Experts of a small language model.
Size: 12 layers, width 128, vocabulary 8192.
Experts: 64 experts in each of 12 layers, 48 SwiGLU neurons an expert, 3 picks a token, a softmax router.
Training: a variant of SOAP for the experts, 391M tokens, 8380 steps.
Below are experts of layer 2 (counted from 0) of a mixture-of-experts language model. Rows are named router (the router's row for the expert), gate (a neuron's input weights, with its number), up (a neuron's input weights, with its number) and show model dimensions 0-127. Each number is 128 + 32 x the weight over its row's rms, rounded and kept within 0 to 255. Numbers have three digits each.
After each expert's rows: "gets" lists some tokens that make up at least twice as much of what it gets as of all text. This comes from a sample of Wikipedia text that the model never trained on. Tokens count by the router's weight.

# expert 51
router:078114149132128121140149127047141100121085089165137107140145108105145176089151130131183092141117108132162145134085098122164111152108155078151164170130110118041142095167101184174177127133078100116159134118092150105111139161087093135175096149156105118074104178061100129099189142133139183140061110178119122128076074140164151096134114120134147140131107107042101108122149099137144070134187
gate0:061117169101154109181116154087118165202159206200157099172108161141073152164131111149142154155147175121124127145096127097187135076145089164132138221075085119095110140109075138065143105152150062124142096144166167130122091166083094141103131127175155157141148128143174127157130124143121127113114112118085091120082135142102109123102095072137127134190108121142162099168113175125148121117096
up0:153144132185148162075137099146098153122106101122116098102117099153120167159149169125135142132126054072178124139166118176127184142162083151120145076143140070143162130182183133137128107090139081137112168087132122143095131024137126148180095144178089054113126133140180147113147127153179123119132141156079125165171065132131135135139152176179144118078123149176109141098178092160105185103135
gets: " to", "ed", "ing", " U", " from", " St"

# expert 45
router:129111121080122131134124142116093089109131073154156142129118114113124128125176151131075101091118056119130163100093135078172047094134098165184132155069115089159143130117169086139155138128099067127120158069130138134096152123173154079162100214156074162158150148133161075146136129151067098129163145116148155149126119146156106119171120169152134145126183162196124067124189125170133059103136
gate0:132103150150137164128216165138115146143194142144151142144104220136100140170170172093162089142099111093085145145149098123152152127105176145115093062165116141166124167078176074097135146073140149157122186116145128082143104146130112164149115146149104065114156083111163104113131097129081101122153161084125072106127103171124178119115109188069115068100139175131099149120155062128091123117126
up0:150135121167149099126154139137115127185146103112162138122117162140129133156142092128089095094094120106113156177123074120100117108147172163157057054129093127140127163095181070086160126061128143146160198167172116097111139107154060111055100153147098109113142074136119098105181111082133059144141166071117057106092167152080148106132086171087137088110140153163098099115134096119119160113138
gets: " not", " her", " Co", " him", " time", " to"

# expert 21
router:140079115075110121090092153106141172123087095106141094056137127156207156146081147068081134119190121113146125032130101156152129089090162135118119100123125151174155174164084161087142155073107137088083190102141112123125090178210151100123097124155123144076121133077131098144108127127129114117115097096114151165140112123142144142095123166174137121115107093095075150164163120086161092181132
gate0:147143117095195113147180137066201131138106151165124113123135085122057195068122118048177060126100072082110135169104125095158153169131132155151127134142132189143100123160127161162168180094146118087089188138129155119090124128109170109100126161163110151186130164149148134166145124127082122106076134102110154159176106129160085094184110147100145162112080095152133152132183135111110130140122
up0:133115059088166125188133050094111122109114106155092166135140206171091163173163096098087107188153120115131077157125112132128171151132075141150090134156127102146082146143138094128162194160167189141103169091088097137157147145122156163178151117114147092173186137112142089138170169131206185137104131131119129191137095110125101103122137098089115116143160110183131172115131101101139112159098
gets: " The", "The", "r", "e", "ation", "au"

# expert 36
router:136116144147150182079185106120106087218099124118118087139117152161086153128074132077134147119115135136109098162121133071087133130160190087139123106122164137171133120155130109186127144096091124089158142090080131078205103135133135135095156147085093142115080097104120097172127087090084173154130119062121162112151171111122173087129094158063098120071168058153129178146149112139157108090121
gate0:150124161154128077190129119103133125106094102115098140135102119109133090150137130129193119147088128139115104140131107046187124177128140115099154151134154065144081122132129126130138157058118106152124109145168116137148120063079144145127151181133165140119157102229149077116112181098087116090117118073132121114114092173156160055082101140099109068119132134139156137123076182078175163049120
up0:147144150118149149122113157143109130106074127086080127192078114165103115150133139115120132120100180176139148179157090064081124107072169112103158123120093126157156145111167129044130141091085115176158104156098090089127200095096067131136180150120151126159114138186158127136118156192136123138137122122117125125164104135146116128121173159082133126228090108138154138083050122081158074137103
gets: "a", "g", "in", "k", "i", "z"

# expert 19
router:074095102218129053118196111101157135085143105158079089172092122124100154158108156100159081128180177102153131122110173119098080121075103145125106088082088109104071146144151088184108147089077093105161120144147161154085066184080117207137113131111126111118159166137159125103132112089104109088114161136133138131133103113116113112174114131132129125136110159185149163068157168131093119118127
gate0:112108155098086108161165139136097175117145163187121145093126142086080166106123204145139137130114122129162157137151158105162100126142126156134134094145100110150146181097161072075177103143138135168113170108139153149097086138113179159169142038163156147115124174125072172192068115160068122097139151088124104117144116141173110116176101164144140163164171105123095084127193173107159124108198
up0:073102162117084071117144155147093133093169157142113139074055139086109150119085191153129160101084113137117116179132157125169069117136121130096108100121077101144128141137168121068131087152146169149114160144129184127100106128123173130121177076158166165075137199101111117147115143132128099114159143061100121168161111181131090109151101160144171155181153121091121148125082182060090124066130
gets: " for", " \"", " Ra", " after", " won", " up"

# expert 1
router:123150094114161155128129108142080068169169109098107074097098130119129134083101097111116133127092171138095114143173166134113124163189105144106162114111188080126109129221128155155057165117117185080110096136134115102144157076140119095186131139119132114103072129095112105139089143143181134166141144087159116175123096125135109156092208133093117052089100104125124159094193143156074081147121
gate0:105150148136119115128173117101150147200097121121153112122127123175155142114105157158132113116126107177126141143113128048112129158151110138125183081184164158140140252170148162090106122092114137184108145174168142076104064164138140161154073108095054165122091193073144139127158148141195170107115119108162165063129084138139132108132134119134123147157140139081136101138135140110131095084176
up0:100160103111105110111161124081164156174082109081145131110130139130154179105117119137069065114166113131151185156116120096127150105124128123177163078135162156147125167152123146071113177092140155169137141097146138070114084103154143190091171117161037184089133183091111125118146090158150144145102092151116212095138080167133117154145166126128087158181128128088113088145101127079082081098115
gets: "o", "na", "to", "ra", "ia", "a"

# expert 13
router:145160127113134201149124092116095180075099065153069140129116132137157146121146121122108119187157104159159141094120159111128061146084161156152140121159129148067149212112209109155187099119184102160112107130135152098082116099141086125146200107111111067169115172110100146165128156111165134148101131181087143168095128126134125132189137139197127127161158091142132122155126157111164106068097
gate6:162125106136153122139166144076154093085139070152171166186157102144105118113082079134131156173137156090176100096112120165083164154131061088113128143100200178110139135132122106077101132138133129117148125204110181192103064134125105082187083109118121140131108131138098138119168116134095088131172167177169102159160095164144121074192109143125171171071128130113140098084146139183116115135110
up6:179115055118129148096077135123101075130109123127168126155161163125150150126116112143120160142132179135116156119123166112173180142119051103122183116041130148112118152130155103091074147125127090105088132099155129110102114134169173130216133084109090134115072070109102142084131106108090086106171155111158129144188108190156052116166118098088096139082136141074139125111149117082182138141163
gets: ":", " including", " made", "ing", " as", "):"